Experts of a small language model.
Size: 14 layers, width 384, 69.3M parameters.
Experts: 64 experts in each of 13 layers, 32 ReGLU neurons an expert, 6 picks a token, a softmax router, a shared expert of 64 neurons.
Training: a variant of Muon for the experts, 335M tokens, 5248 steps.
Below are experts of layer 8 (counted from 0) of a mixture-of-experts language model. Rows are named router (the router's row for the expert), gate (a neuron's input weights, with its number), up (a neuron's input weights, with its number), down (a neuron's output weights, with its number) and show model dimensions 256-383. Each number is 500 + 25 x the weight over its row's rms, rounded and kept within 0 to 999. Numbers have three digits each.
Before each expert's rows: a language model's description of what the expert responds to; "gets" lists some tokens that make up at least twice as much of what it gets as of all text. This comes from a sample of Wikipedia text that the model never trained on. Tokens count by the router's weight.

# expert 59
Description: Decimal points, thousands commas, dashes and minus signs within statistics, e.g. "4.91 ERA", "38.13%", "30,589", "3:59".
gets: ".", "–", ",", "1", ":", "2"
router:479480479550439528457516494480496485456473534525502553493534496503503527524515482481508487478555500523480508504479487486510523475513510550503505547499492475537495536553499488506542496507552446486513488497546497481440478519472473473538512507483511463474474484491522456534530497496478510477483480478496507550530471491488495497492464534538451491481563503478477497527475541488500482509505
gate0:466478510487490489498535502491494522488507480465500535493510450469487499551508511524479553526478529491513485501480490523480517518458499511486487472571502482470514517529499528513497531500504484484506498463461487471466508513508512498527494513492526493501513516515494480504488457497461499468528505444507528520506545497495476473512498486546483515490490522530520479529471515545473523493505
up0:499502503519500534518507519483491505517523513528526492505502483545494501480521495498508451457524497510564499462500486497473474485472514471479468526477463504521522425505535504501536494475490521499511532505479495440512553465516539499505512494536446520478461500479531524483511491493515496540507469488504459494486517504513532513478510549487493473509531514527539505487529535496533468454527
down0:465500462510516491499469516523460542499519515482539494560495473460484535473538487523510468480490499471501468519485511462494507491476525492537513550476482524531496486467569495518521537530500480515501465529478485530472542511513479523500526509490497481487502502528485512492486498486459535538466474503481502468487481474469521474448511469460480470487514478495560471494512542478532497455449
gate1:468494525481491484457472495555514485501499516499462473462503489525468469512508511526490497478516440487506474480533524480487509527508466500482520441489508471502478476545514505508515502520502495498479462481499513495493514505515495508498481517527521527547529452523439566472496501510512484503499475503525510529528510507486532461503531495474530473470485549536520495496526438519498517457514
up1:506534514491512433452507511510506546447487530476515463516496528473544534491481524525498510492502454429480474498537530489519502503504529455545504537507476538475517504488472521483477502474485529474513496475489499512477508522527519528516550509474562546483560519511491515505514498503516495473489501542522548491513542502511516503529536506499511497470481464517473533522489502505544510506520
down1:483509479487493500502476449519509465533505492532474480505528497507500521498515510499486493522511509456471501471484515516509541437518445490485530518479487491503467513539480556483519501459502518508475519474520490432467480471502487475493493479489492455499506464513495515506527486492493482495470463455517516509545513502494528477528456431512562451488497514555519486506570489497488528546510
gate2:521494523497476493497440482520485536488483491473517500527521493536519489514507460509521524438502533513495502513491478480502506536482476504531465457471535531490527520477472493445483498482520496514513449540510495456494528505491494507470463467464471486497509508485502472476522451512551530511463493456505514469525453473506555444486488523499519485517509528455504489501527538478528526454496
up2:499491532474480504473546476470540527527435506483480485493518532498487509501492477553481551477495471495452487517502520520486433530478525544511516489484478485504481520501519568499505527463508524516481461472535507541536530508473506498517536540503493485510519451507492523512497485520495444483486530498483507509483530475525521479486523473513497501477501494424460485460493482467490511554501
down2:505491514521534509530485527512509490506492528552475495499441481475488509528495472524500477518469496530508482488483488521525518516562483458498528493488458492498537506519556488496524462518490474552525516494548484513534528505485548505486492508513485455458507518469509517490493516525497485462506519505512519478489519501510482484464500523528519499574491496510508520465546488515478549501499
gate3:472483522504492480473511503522497475500494532483511495498492519516502502501435452488555519468488506476490454530533492511480486495479494525486512504533454532517531476502531510501508470507515504502511486484490526488507474517512453493535513535520532515478486492502523519484519506483492514509480450574493525476505490476499541468503469452509511436511481508486504494496526504503521457532461
up3:481517496485497519518511477477523483521525501534476523499494501514545462505483430482472503485521543489525477533469476515425469514507502479485461517508463487533495500541521520494480519466494471545487478527467512502521498521445494480487489504491486532476491510555512503486465513510523492477525521498534486471497468478528493457510498533500501509512500505500489490459517504477524517545517
down3:529459456539512542518540521525494498508468561515556513530530535479503522477526478523496492520463472492538498517489506482474512468484497495468471501577455460494489483485498475483482501494488533534524505493449498493481461538502491513505502467483472498511475475551484506490516495445559486527487506494520479481482522507500439507471492500480498517513486511492504507489554466491517477532479
gate4:493470492499445521502450456468516459464499545519486524456513450516489471527522487518499459526457516511492476498458478505469526562470485502495477519497450486494525472497477464469479531523479485510521516490523546477507482506471466492509479474474505516486516499517454516512476496509478518549532494537516527534484539469497505481497454554471476470470486527511472520555453482521498522448502
up4:471469508484500521466466469438498448485464493511497516485508515489523495494495466457520494504511508487515491487480470541463511540534486537516492506528513519470472538529469512469467482493466478468514544520550491500472473506506526522495556483509495490496490526469515447475575484513451519510482504492507466480473488500517465496543516496532523468489501532505454508508486515483481555452498
down4:465466453470514522483538525469502526457491514522520485526453503533551478545483499488468490474457495478489520523478497496466489522512498552483480473502525521522490503500469472514494489515483485493505470520538511530501500551555536498505540496499546503529521502506503511475493526508535480518498530493460507509504483455502472527480507554476549475491570529507497532495541504507506501463504
gate5:500477518534527491517510511464504490501485504480475505450491488457521507503511491517535520553466518544540519447476517492514529517485499477472486494459469489474498517513507465489503568527503421525469504469484497461499514487481487466517492553485480506547481541505468509473452522501495531475471488479486534460513514504497471511499485512514480496534527520548485529500500474522486474535468
up5:466482546525501484495557507502487467527550547468486499477495471527518472515501526526475503493490495502535476430529509479470488532428471499507499497513490524528501482491507492518482460524501481511507504515472487519501484477506544479542524515506450492509527484495482486499487482492505498517451496541460534526499513480501487511505458495516526504548527494521502465482470476518464540481522
down5:476448490494509470546525477430457512503546513526527495522470496520504507549484492486485528459498523491471531536565464436486532509498506478537518492502499501508466483479522485539487493501460479510473531505504532454465500506501493490508497520503465505534474500486476486526450539522489485536484538528465464511467524532471483469469483530514491518510517490503450536493474471498464565460493
gate6:503520494464517451470487502519503523513487499554520453543484520484481494509515502528511490529480497484527526520515462490475541504506510511523499535491522477524549499543469474499499501477513515546492461509520533527516484516494478469504512479500530473481499538527476521527507504527498491515498512500519496482514516518480550535478457531532512477495488508519458479541497515545555496489535
up6:487477484500515540509473472480519469506461457489499507503516500476498522538509493471458505485471504507490503441495521506483506518486553475512556518520505509487481446468525524486515510529545512477521500460498510483506546524519489498476460536509499511499479489478538524541497484496487515480501460511454474526471535474498503521513518543475484502508486506503520540498496515459511478514533
down6:504484519509517517519548501500488491503502437469455516498474510486540528513455539484489474490491502521478489436501527451503472500460514505520517523458504496506504511465540495541507503519541528486496541499508487522495513460509515517510512524462497497472502511494508482475528532470480490522513459493502537493513490488537466455523469534531471485476500508487488492512519459462484522526502
gate7:463472476490528480513502485479484508490497486517487547525530466449477499538544524514517457478477545506485456474494494498496503475505478505547488472535517495510485525445481474523496477506478419526503518485525477457489480502518507497478492511508495496529501475487439468506468514545490518503475474516480537451528480485494457480517518520529490507478470494477517507466469504474551460534534
up7:500543530495508460504480542481503478534478493516529541509502480458495466521475531469541488509490476486442524510514511547487505501472486465510515528523491522506501445524543518509543454493491523515475514517473527494497487498494546534530515526507495460500471513462494519561494497536481485482505482521481457511506505505482525506500475462497533527475490438513521488493455531497516520461462
down7:510458465439498568504485483505531488519483505556536502541501507525451521514497508519529494546475496510543469488502517513527490535493473481504507471502518475468493476492547456489501508497475495452530516526501489526537513509496527471507506507524536478502490451502510511507515507470502501464513523483485539510526475518482486475502497502464526516501522507523475521490505494523486508513491
gate8:508501483522523492507521537493496493474502450487471522487515534534515487487537508558490489520468484450554461532483481462477502577490504524481518543493501470497481508511523500500501478523517463547510512489495506520510525502497523489482538513536492531511467526475470470489524476455554472528518497498490524472468497464523491504463521478515516477506466488489517461547494467533564502515473
up8:546548507525474477471487490498500521501490448500484471499498512488497510489483519517484488500492478468548511484527520487523506504482539464486502492515458492514501502446487458473494486486522492489527541514492515479515506498520442532453527507501521483533501483482472487464499519516481481519485526497507511484510550457485464513536556480480472463538503500533562494510482485461515539500513
down8:554502468492478461472476510491483511508475482524453477536526510479477481481522477511514469451525478516516495445478475541477468512490489491465520541495479548517462494489547460481505438501446462486545488561502521508482524459484483517503552512525486496484485496496504473468492488541469481494497506488475456498467554485500510498468472504464510488481488501489515479520520482489515515475493
gate9:474516521520505529491470492500480518480460509511522527482528471514502510470495503477506522482481470517498538456485506503512457539465506548498470493540494498495518473486529530494516525502483508520502476499499545504451541502554514532486520519494491514523515543500457527490476492548475522465498520499503472522533515492528533488523512482491494474475489470558553460506489535524471493464528
up9:468487455503496532522532501497467508521510474508475486518516475504493449498480520500502517549497478498466526468488465526485487521509488494489487493508473503468503471488543530487466525487451510454501480480462536476502561525520532496512483534478481570531465493492459527514507511479516496504496455504498510524527528526519501458484484503483509485448522464488499514472500494467517489487482
down9:488514476529524481526538518492461479535543525472490518495495471452478565526457514498499503539470472494498518472497493510535546491521492543506523481517458521499528485509524474495512468514501451527526527494522479509473535504490517479502522473444497471514476504544487449478477497465446526472508504474507448484463518531496514511496511466515471503479479481477500486485483512466493510455497
gate10:503552479434504523457483514515497489502540531526455472531535494521539535488578510486478522523513496500475488534526537476553507467490493541508542492506501482477457486535486546502490532521500522502525499460518478457511505504513517502486508484491514517498553492483507515500477471458482447495460503493556479508508508520522489485555500504498501523463497542503527500517471532483520476507534
up10:494471469514497482557429465496517502486484508495483503501506505514540458497499480523541496465522459468515479492485546534530493497525493499494459513505469499515520482496488489484522499455508505496541504496518507478499568527485503488495499480510491507466507501453517462487510424511497495461519502462552468472542480482506501479527477491453513473530515524487511490474478454459535488496529
down10:507538520516479443461497462480519520507495495488510478505523497483456481558501509424485522432482417521454529503491494499499512509527502505518535479484498527529503503479515473504455470463511506509504495497556455465505481470529493494508547479461500482494457471526518511551517517489496526460539417513462526437474505489515500471468488511518494504504481539500532479504502495460459485494506

# expert 41
Description: Line breaks, periods and closing ==/=== heading marks after section titles, list items or sentences, e.g. "Music video==", "Personal life==".
gets: "\n", ".", "==", "|", "\n\n", "==="
router:494502457509545541510485466491514497490472496559516502555476472510535512503493464504526496511490485506479531552514492486505504497474493482525439532497493470526479495520507499526473513495508470495483435501483491470500463481467480516508469497497527493495518467436496484539520439562509517491486484479533490515503500495565504495466495497522499468443512477467501483490493490490516492491492
gate0:449506531459490473506478511474505493486480514503505489491534459529521493457514541518519482506524542493515500481480485482497462491500458515444482533500504470451469518497469494484497539517496549570480525510526492476557462509512497478497484512542487502484460455477491488510534517529482503466554530521496495472455465471533497538503499514517490549508504472515503481550496479541495509499486
up0:489519493496504466500532520488542480524476534541503487510477497493475461533539467522519535494496514532496500522496464499533461447491519531509484480515480495457507510555480502502509499490505487499498486490543509559480537462460510483492500496538504488482470525514530465489529485503502542488494538500564523512535533529481466534519516524491513534509486516443477512503510527470523476511513
down0:458523497508491489477445505532506487504476475478513510532460514463489476488520510471470535452537493534471457492554488520507521475533446507477502506511513506518491520480442501480475484535487476473483512496475508488467508494509481443491502498526489447464512491528543489469536521477473473524484487503498477487513499465534479497524511516523517559471469486498495487458441501555499523528499
gate1:508504506475474511445529491495499488499503481483467486503474531511439490529566515514496542490505475527548468487508493477511534537524504499489492448504518490536496522523534478505481544547498471458466459485500442517504495497528497450540473539486528508492515475523471491492532494442496526498560496511428476503499497473520514505477515492485467494500471555498464510492480474489494538510503
up1:482519472512516562537494440444488475514497468464466486498488522515523498507479480480486547493495521507516497491489522545497457488464439500469518493513534529500539488500476517490490497535516486495533501496491462472505506483512460494511497470526511487542482500460538484522504503488529511491498490491518524499437503475499536496486485497490504452523471507492510518446498455536495520447487
down1:484512536502485492505529516514506533494502507484467484504453495523505514499529509523475514502527478496488474512496469477405516532493495492510501500518505520466474505521512465494535513478531481481499454480505496489498532468499495478503485519477504484494467541516514473529584450446504504472453485511473509468510495535446539529577492525487545461524493496532481524466502498460506523471485
gate2:485460513499530498519484522556473524533502486545535471511503506484498514492507486499555532510483471527525502522473503533459506489486462441512479511489496533518466497482527484511447499496506501491522527447501483535508530544514458460539514531498457543490499491476514531524479530563485509524480475474482548471512552501463530445492485502497486488498523475471478519451494492511524489484527
up2:532483522518523559497494523527500499496532525517492497459461495524488504439490490522503485490509488458515524515511510450477495491483517527481532507484534545512489483467485483506514507531500494487509527529506539506457498464491485513517519498493522487493520537530525492525520483562516516531521460508500533501489498475490470470475468479535501488484520473493474493459471509503508474479477
down2:524462556487523510510480493466487489501523547491510529501480495494492506521542468486511507448492467489499536519507559476519456520497463511513493537518524503508535502490492460445499467522507527487508488540500520522459522447522506522517523490496525514493512524513469483477516490504505505498493469467521508514461470482500542509490522476450518478543532530461504502480523546527494503480497
gate3:527509522483493485475501548513512522480495474492461488484532537494513486467476525516519452535508514489496479530522516485493535470503484510496554492511525486453526509514517510528457455498554499498518488489540498497547470479516536515466489477507505493492509496479500549427509491497490462538525495484474504490494438522526501508501519451489495519482458453495499517508542483555498465513490
up3:547487516513529501424488493487508536489497483503518497533462509529506547509523490515497498540503461481509472537497508457504515532535504483525522530450440464510518496525475511488548480488521538536492512492524476515512467486491489517510498507521544478504489505512509493501491476465532496506445533499479520447454516504532465494483514532471493532514520479519473497525466501543522490544525
down3:500523470477489483505512536513484523522501495520531485465505464491492493514513517481488533485478499541473503482492489510490464485438507584513482528520527473490497483505472469493489487492472501490469490498493481458506517522484517509502460524456460472507517522444484518528460474512459488501464537526501514502486500491481503506537535489536484497487447506550511489507471503477520451494483
gate4:480488510504457531476509504516514480478516494477506496505530485478514529502500480524501498501505489520454545490486544541491510452505555458531495506500511520466514494496459490462496480525489503476503460526522547520506514510498465521512474503453487464515465515499529512508522498482505527470506486503514493490474507500559462534477545538536502470532469519497518491476535521512497499529474
up4:534485511497488462540487481519496501474500509517511479508474512493471509496469497447500458492466537500467557483469464475488486499514535517486495495517497535486498490473433471505496518496527524518514525449510504497554471523533539458481440465536486490450484498503532493492523495467474473525490526478481509485502512493542503500514500485501494512491496477512530472492450512491460512512484
down4:463475508499528466499518485490508493505482519517462512493496495478487514452475540510474501537490502470505475459458476514506492506537497462471467523478441470489484522482501552456513508455468504493492506492522444519479497456511548477534478499501496495488492500485517514511508500475476545474544526558487544521534471506472495451483449492531489523495495508462499461489539474508487499518473
gate5:492488515485499508474492492510512487489480489531527502527501471501505494500476515515467513472528510535447464530483495498519499544470525496495516476500517488458506487501477469531506559533508519494531451507499535451527517530497516546496497503492522495498512489512463525506552512455445489478532515546516509515521489471533496470482497467491454497468472461516500481487513491465509538492471
up5:486509506530477494463533490524462528481486529495465480500471539462505535510459519485455506470501452518516479472540470516507515466517493522510480497552507466476535515535500506521493527503538511582458422491468503488438486493508497500531510507496548489460463511466512472444473489574471517509521498495473492502534526487467497506490479502495479530479503528506539532507494506496489525488481
down5:550549512506544485508539500521457482426484494468507501470511516534461507531465481475468530546495476454517477532505468525523488498464505530516489524508496482524488500464515509490504481487516500487487434529513509484516526512524490498457463534468484570502487466505487525580446498487503497487471470538489482451523460511494519532498533481489483475499495493499500530464533476517475473480526
gate6:500486525500510436511464523477516522476475451500477452479502478488461476466538497503467503487514562536476518474477520499529509490482485509515546467503532510458506523483491544463512517532491528504500510508480478502488504482525488445461487536517520517473513488514499526515482460471506516528458524490472477520496517530516520470503460513476460454488497473522494485524504495495497457489488
up6:495500531471517507467490493454458511452492504460502515514437488544497458505445478458536481479502543518494529487483421481505502498510501483473495500480487472508511480471485521459489479503509488539528527507541512478525486486482488499439474485488503488481513497502474468497542471487488492472500554495505475483504454517524504516466496506499470471494478521504550504493508489526494491510505
down6:493506486492513467505496505484474505481482458471521482472469475505476473532511520496524486506487541481499461521491450521502492470449446469498506482512454502504529544509499517496502486463547471495519506537466505529517487461510544479477501477566535516476501453479510555502479464470522466449502540505490523488507488471503469503508493464498532524507498486478498487534510524467520485520477
gate7:447502513477510521490518474556531468533462505487463473497503451495511536530480517515462533510498540559527488480540532529475498493473481484456481496508430521495468454516491542481463529520463466537543489503460460497475493490520489502495516504513527523540510533480474448552495463464477473471517503487488496461501493467538492493503495519517501457540491541534523513478492467451540500518506
up7:489494519525498471484535533472546487504490507507514537520514486481512530492532470498500512491520515482473504489508490485450465484452517453524529507480469488516493490509493469520525503504500516517503479520484477509496522511468466462454506475511480481476473507485498492553547482495497488472477545493463487497490481526480534512497506505498486462520488493504482476510489583490523454503493
down7:464520546529474497487486477481485494501500469482506537521477509499499480536480502512473507465530513530481475490523494500571505506521546514487520436497496487507508503495484522479532509467535500483514506497483494500474482473477509476527494497534491491479483503527519499469456521481471590531492474485520473523508509511538498511463503469487461526454522532459506530498526510540463496464521
gate8:470472498521511492487531510464498465495536459490512495518519484460485491493538495502471474497495540526511473520509497487431524531467499468498482548519432515499504469545526528464485511498529517509544539545486457488511502510524494473501499475515536499498541496505541460520495513509498474522493520490534523490476529524451508497464497517465527484495505508501488464522499520502529484468538
up8:534488477519496523502514482462485484480503517483470513450513474548483512457530480545517535508510534525521520540507494552500459475509532533476536492508523484476509488483512496487532496496484487504530525549469507529520493507526485533514482521461556511526510491504485498503469535517516504524473479524504480415485531530510525461520483516510497475535465447507482540513559468504531486492486
down8:560479522540510518503524515458482500468475515499471456501477490434513534469491513510500533489527524459522495466496507528495499497473509499518479516522501483478504521538501506524528472516496497524464499495530508500503483502522476481452501526501476492534517521509505465505529491494546489484500500485522474482440527504507500452449479463530499507497477482505456468525535469480467456517491
gate9:499538438501495514505518504518479518477471480481496529471513481507468508549456521507510489461515510502543470500510459457496486464529522469503483527497476538510480455521519496487488511482495453473503505511503482444545542499521552477479504496455506493489561557506431490511535503534465492445537540528438484484455503506526524510475495535485548528481477520531515542512565472487472511496444
up9:457500498494536485522477528536499529489481479494462526492531468483492467517496495530520493475528428486496465472520496471491486518514516490503499513513448479490489499485508496470486529450504546532520531482465494452447553472526533537534549542494503519495514508518437496479511483527508531449486511502450480490510529503474539508475518529487505507526517526503545466492527519567515519496497
down9:477490477474523498535508520521486556488544486543512538516524489523524505470451512520481507488487474506498531536497519509510494476502468499494510475533532469519540505498517505549470502494520477525479511531503505522506529451481489483512490515560482486556494508514457522488464506523486513533498510457484494521478517532506499501567506492542554521475504467479514487477494487494510518455478
gate10:508537545458469482499508470459518509508506515489482501455514512519541503495497518494525496515484483508545505465480480516529523524509508494419528463534516501439480489467488496455475510489471539519496508514479512516472507520486543466482481478553494510522519487463509475438538548514448509479496503511477460495492489493514540515473481504558471501508461469505513501495498442509533533496505
up10:511502489481512487497524482516503491499555467529531458510521489521518510524480491475450482416543488478519465508517519526534542470528519527518498489480499494488503529458520518503481484503475514472525481520529490533504497488482491487520490499542475485505500489543478495472503565477517545514499517480497468519509521512554548501472565497516505455505527530525511489467499478529493517526489
down10:502497502491493414486523524570525501505554511505512541523494512534484481502532525498481541471490503576488544508503542493493486472504478524534482514462524500474484488504495485531472524486448472496498516511495471521477467501500531514520504510508530481496495514555516466501521493536505526480480532486490535509514535510478504483482543500496527466493512492525458502524490541490527528489461

# expert 0
Description: Sentence- and clause-ending punctuation and paragraph breaks after prose, such as ". ", ", " before he, "." before section headings.
gets: ". ", ", ", "\n\n", "\n", ") ", "."
router:492503481516495526500539498491522490492474481552499498517479473493538478461480495486522493476521533508516533529513500553476492472450500504511473509504480475519496495533543513503508496506512483492507459504476485442454514468479482487539498530520512504480532483449490491551509462567503502495485473493539489508512465508531518496490479503550482461457504496463489488503494513507493458466480
gate0:532500518431550458478509541481510552533522486502490471471509470556551513530538524519487498512512474529500477483502472499554512503462493505501539488488526486434501498519509520503476521492500509546498521535476521476517515488502534546485516476478537575520512495511466492462529507509488521491499523502457508488505501488500505486497503488488473521528480475536507514478524436526477520507473
up0:461523489506536501498475508554458493535485489486480502481524534527460507547473477511510497499458487536502521473542514529543512507504505486491500495501540508501498463507513471467527497452500500557467416459512503498516491537508531461506509482469517514536457476494519493497523491488465494476519466500513432517500505513486450531479484519516488549523490512456497511471498504490501514519503
down0:491556493535524492489502455476511516521476481468499487507511523493510483529464507520523522546509488450514477479492456484532494495484491511486493514529496523498515529460493510537522448517503469513541526475479514508465510477517529475521493520492513481504517516470523494517508485520523502529496500521504499496495498473534543537512523478476482494491441509507528510445506514495505519466531
gate1:482517521451484492503511478517484490491500469485486485494491488523487472527542533554524497497501492480468475485449499472519507509514478527448563505498513518478502510518494481445465463503487490523464521512513525528443483494516519490512475530497532513523476479532520522477504533492500485490482495512512461457505500512487493501478497515495522539519463479527517500484496519549530522507514
up1:475444472446549496521502528512514493497479529485484515509473544495467513504538509492553518462500506505525493500430534459529515512543464492517525501496519496472504528537482488482519516527547456494536500485494458545524485488535511409467486510533495454518507513509489487502496491492432517477496502448491518453448525495522543512483468500489501524553509484512499503518508491531484471518558
down1:488511530453559480526500481478474494478509509495563462482506469527477458505508455506505543530531495486516468497487466485490530501484494484489505469534501477498496473506463517487556518519499515484539469488500538504478501474475530511474494465501499514466488503450513514522481490498511468491525467531485504466518521524454512494457516498492517490472528480466511446466494535570502468488519
gate2:482525470514468476542474533477496502489509487435517482493472495477525503477463490464553517469484530469496521479494470512427501465522493530477496530501473511489537461513489468520512526506492474520460498504472448534477484526501510441513515487494467462507464496522548507471497548489498505523532495519481501474515524475495490517493509518513534494488517469525517488516449491498499536489501
up2:472479524477483524517515470516500548524508520504482540493505469526535542515475456487476515503525548516513477517505460507422506505449482499516511495513490508493484518514451485494530497550461552549441516534451496497522525559483472484498497490504475525502490492502507493518534514495530499538504502485492514488467479507533535502509487529518504456498492518546496458510514517512467475495497
down2:547513524463505492501560472525503496514537541539523469483480512528493497546526519502478480525465545510485483484523514503505510502461456523529507513501497519446490418505480555490499526480449497500467483493482491463518508532522477519471495490485454531454492496492514509519503523472554509497516528495457515477478506515479473528498472462493456441461535486511521453500481543514509479525485
gate3:479509506496534479491482480516455500514521530502503450486470511489488530516489481463469557493501476475511487510499459493546499498483475490487469506493507520517510480506520554483479533485501506473477470474516508458529466511483506505508487510496507496510499461553511554521491488452513516509487478515498485468486503505533539476494475494533472523490526494519541493481514510503504467486506
up3:466505527518501506501491515466538530503484489450507513505501470534491494496500500447464521445541489500483543480521490493470513486532555510481503529516503502498486541429502479487519510458508553547519491488529506499473480519507486505497503490467486483491526487490508473516504479553514469503565556481472489478476539462516474523500495520514491520509495440544472518510461490512492491436461
down3:462488525484466497465489484553519465506535437520496509551523496516464470471514531526542494489504521492481482521509508498478497544532505533509516523492493490518548462498459539529479499468517476512561550484542496523525480522476501501509455514520527505480486519481469500495489533517471509493515455479463476493542518536531507544479485481482492527471515530513497467510511500516477510467479
gate4:526499487512538512485552508475492477499472511451485500506483489516550480475495483522482460494495500490500491495518514495467509459495507535501510528524490461513508472477502503533515467476482515505509465492433473533483505510539496505527540486473497494495494456470485501499476503546474427544497511520451534524442520474482515470504508523482522494507491473477505469544518503501492530469491
up4:543492521450542489498486480510517481520506498515517455540502552529473491511502475505469497497509492470517514491466519491513441524521515505490505476470537487490518505517459526483528548512498523529483529480503482471481505497480504546477548478509499482498517499480471521558532527477475490497466500508507510511457465463495494511467482462500510545485498462477486457424490504494513531503519
down4:507506456501519498514546485449519510499536500504511479496515483465509503506483492524486527452476512465497546465508475495471491526476505511531501494541477528456498521509471514535512537491529546484473501501485515481495489494488474500464517502502495538507431469488469524501463490463512501502492557498479506479472528541492498533513505478498481529485531522518505470547492488542447487526513
gate5:532481468502456546511504511523525484516524530528495459507475477469515537491555537520456523501515497497514538513467515525533516490496489469492531475537503502497490475493479477553519547491499550516466482493523505558515522492539535512519474498494500526474518500519511483554492520481495489483500453521497473491505544490481486491500476510469477540506482514506433545470490480472464541503511
up5:469490525526529518491558528497482560490452521506512528481510490478491477503479496523482494486512514506489518533477538506478507495468514512506479506550502460502523529505538461514523522472476508490511468505500517505423483462484481498508521529513515499485540451447469511534499449509473508511526499476493519509482483449474490495514501483494513448512471490514493496516509488509530492500486
down5:521510492501486536519525532459489540469496562508469484509496517511514487498493503481501508535502487489495526544500511509476508563515468542514527485524539499494523565454453454491437523459434460499474488489507497468509488506520519511490505501499498494488514514480543472490525481495512453514537503521518474499482481489505478450469515481486522530507472474495504466523480487470496542514512
gate6:478454523485503504539475510453499515493525505437476550495515499508493508532483510520481511506459532556514480486481469512506468500471509486505550526489466478506514508492512510454523488458516495488507520555533476519505517537509543511499462469508524520497458489515499530511485510518485503500527518543488461521471483540453485467476508512442500496527487460476485527508514522491509511473536
up6:521501509511499500485469512434502512468506509468524509490496466530519523506532462521518478468518477512514481481551518505473521529476495494572521517478534500490531492516497497512539484521486460464493486548511465486543540495512494554444498467459539503512494529475484466498492522503501509539535447472516506493509511455513484509513519497469506478509506564444483534497458521466510523505504
down6:489479466497520520494465474515538522511493464499456534514507481517492509491506460509575475489510508490481533496481478512471512503474514499491505519492490525475544472489484481527548502557501465487495525496526515489507525568513477530482516542496506460535515513451470509513475500530497482503495521526497483568489510469478521519491504456507537472493455511461506487498493458484530477476485
gate7:479493518515527426512569517493445515514485497489487495492501514481532456503475489506533473470484510523511488469499532543476549466499491543521514488481517493478512497488509481501480499500468473533481535548520513485488523533511549463524465500505485502530507520451496518502497518541476438520542470475498480499498531501510489504497502483487526496540530514481553496527489476539482457502523
up7:518518483490511459494487493507539513463502477487528511522485564479467452520524498512514468531505492495465509504491521457532519513498502502450538499482497496475444527515489476476481532504499567503471487493521495531482488497514540493513506507526503491512482511499517563483552519508468478476513465526480518496499490513497493511506507510518461559532481535515499474489482471514489550546488
down7:483495508526474489482509515462500494486487519495503523561507525521469507494457510499495489502454497491453512521552506496476544475530516499532467474506515511470516470523456468524494512463542499478531489476515510473504505533471487479483466489510512502472554493502494504524480479472510469493478503495490434484496514493522527451531491512486507516524539457524514508482480505505520528467489
gate8:489505506478465487537517518486532551489488529499490507486503487509565487535515523498489522521499520478522481448538512470514486505491479521492515484507508502524470491505516493507509544503509502530469474506496515509506530533471516473467529493541472511521500464481477498488492566513505500482564473527476508437510531492491462524514511504526453481528473503520529556537490489493505473515512
up8:545481471507500515494475491520541503519523520495462478493546498510441532482522493515503504509530502473501490526503473503487514547512446511509505503494546483482502453470528515544523502499466478507540498514559512465479489489504513536487501502469472485542520503510506436492513500486526516490497495527514487521544500506491467468488491487522523491488492525502455489462490479497535496492497
down8:503516505534529503473489514490489466502501502492506524470505468498463510514573525507560485518483519521515533535477532500519465478520542484484499494527520504513500497516465518492501515444490537540485486506527483484514467523501525508481539523493548493513469535491543458500519517486498506479517529520541489503515532485503521541459481475515501479507473514479518502517509507474502558487490
gate9:495517509500462498448504509504488460523458485525496505499501473523494487530490491529434489516530496505504527468480477437573517520520512518478504475497526482477516513524470492492480498477526508563493482458505517503510481529534493496500541504467503496461496477519497533535505537474458514484552500484508477526479503505511517555481503508495472561535508516542558515489525487502479545518526
up9:456477530533511529500495491473509469479470513531450494433526509497536473491492496462539519493514530474501481494488487525517439452498480530507520486459541513506504504530506495508522504490495523506527544495483493562500480438527495520501517517499519493540525485519481524510454514511485431511493474479500524436461492490509478522482490514526539458528500498496506459470519478504525471498479
down9:487457503491484501472511464483489530515505494532503464502527477506511533480517505493511494509525489511524498477485525506501464543507485516488490477492493519456523523482513494527473472529490470505513503491518544522483494484469491504508501503506486527510515516467537468516522519489481482504487476550520453492485513485491527533471468476538472448502398527520487554507539460477486493497527
gate10:483492499497470513464496493492485503503512510513489494471496459511480525491512515485486540476484500535487420482506499485547499483470527476524455541552474501475515492479479471478465512498484510565496527507527466490525526509513472518532523523477474487512529581525482481473469489473472472513540474473477547484492486522530477487513527489500502487534518526540500518471515485480489544481530
up10:509524520442506493537512513575500491516486517503484481450545532504513515473521527475539546508475494474467498475502473528480505524462477485557474537495528475534489489446557500516442502513512483527506503500534470519511461474515527496520538515494485501512527525463512508493527541537504444514536482493488528548521487471521500487475540485526530510449512498485495495463500504500483532453512
down10:505495500491504516537507467507519522474496464467479473467518487520537478460474484480533543540469471523500510522501465522464514521465559486518496526487539475533483501498482538516450500506479501502498536489504497474545478512489530506514562503469517478514533496514495539512500513519531448516492520497510506475508536515542508501517542492519522510520500562512539502530512467476466531505510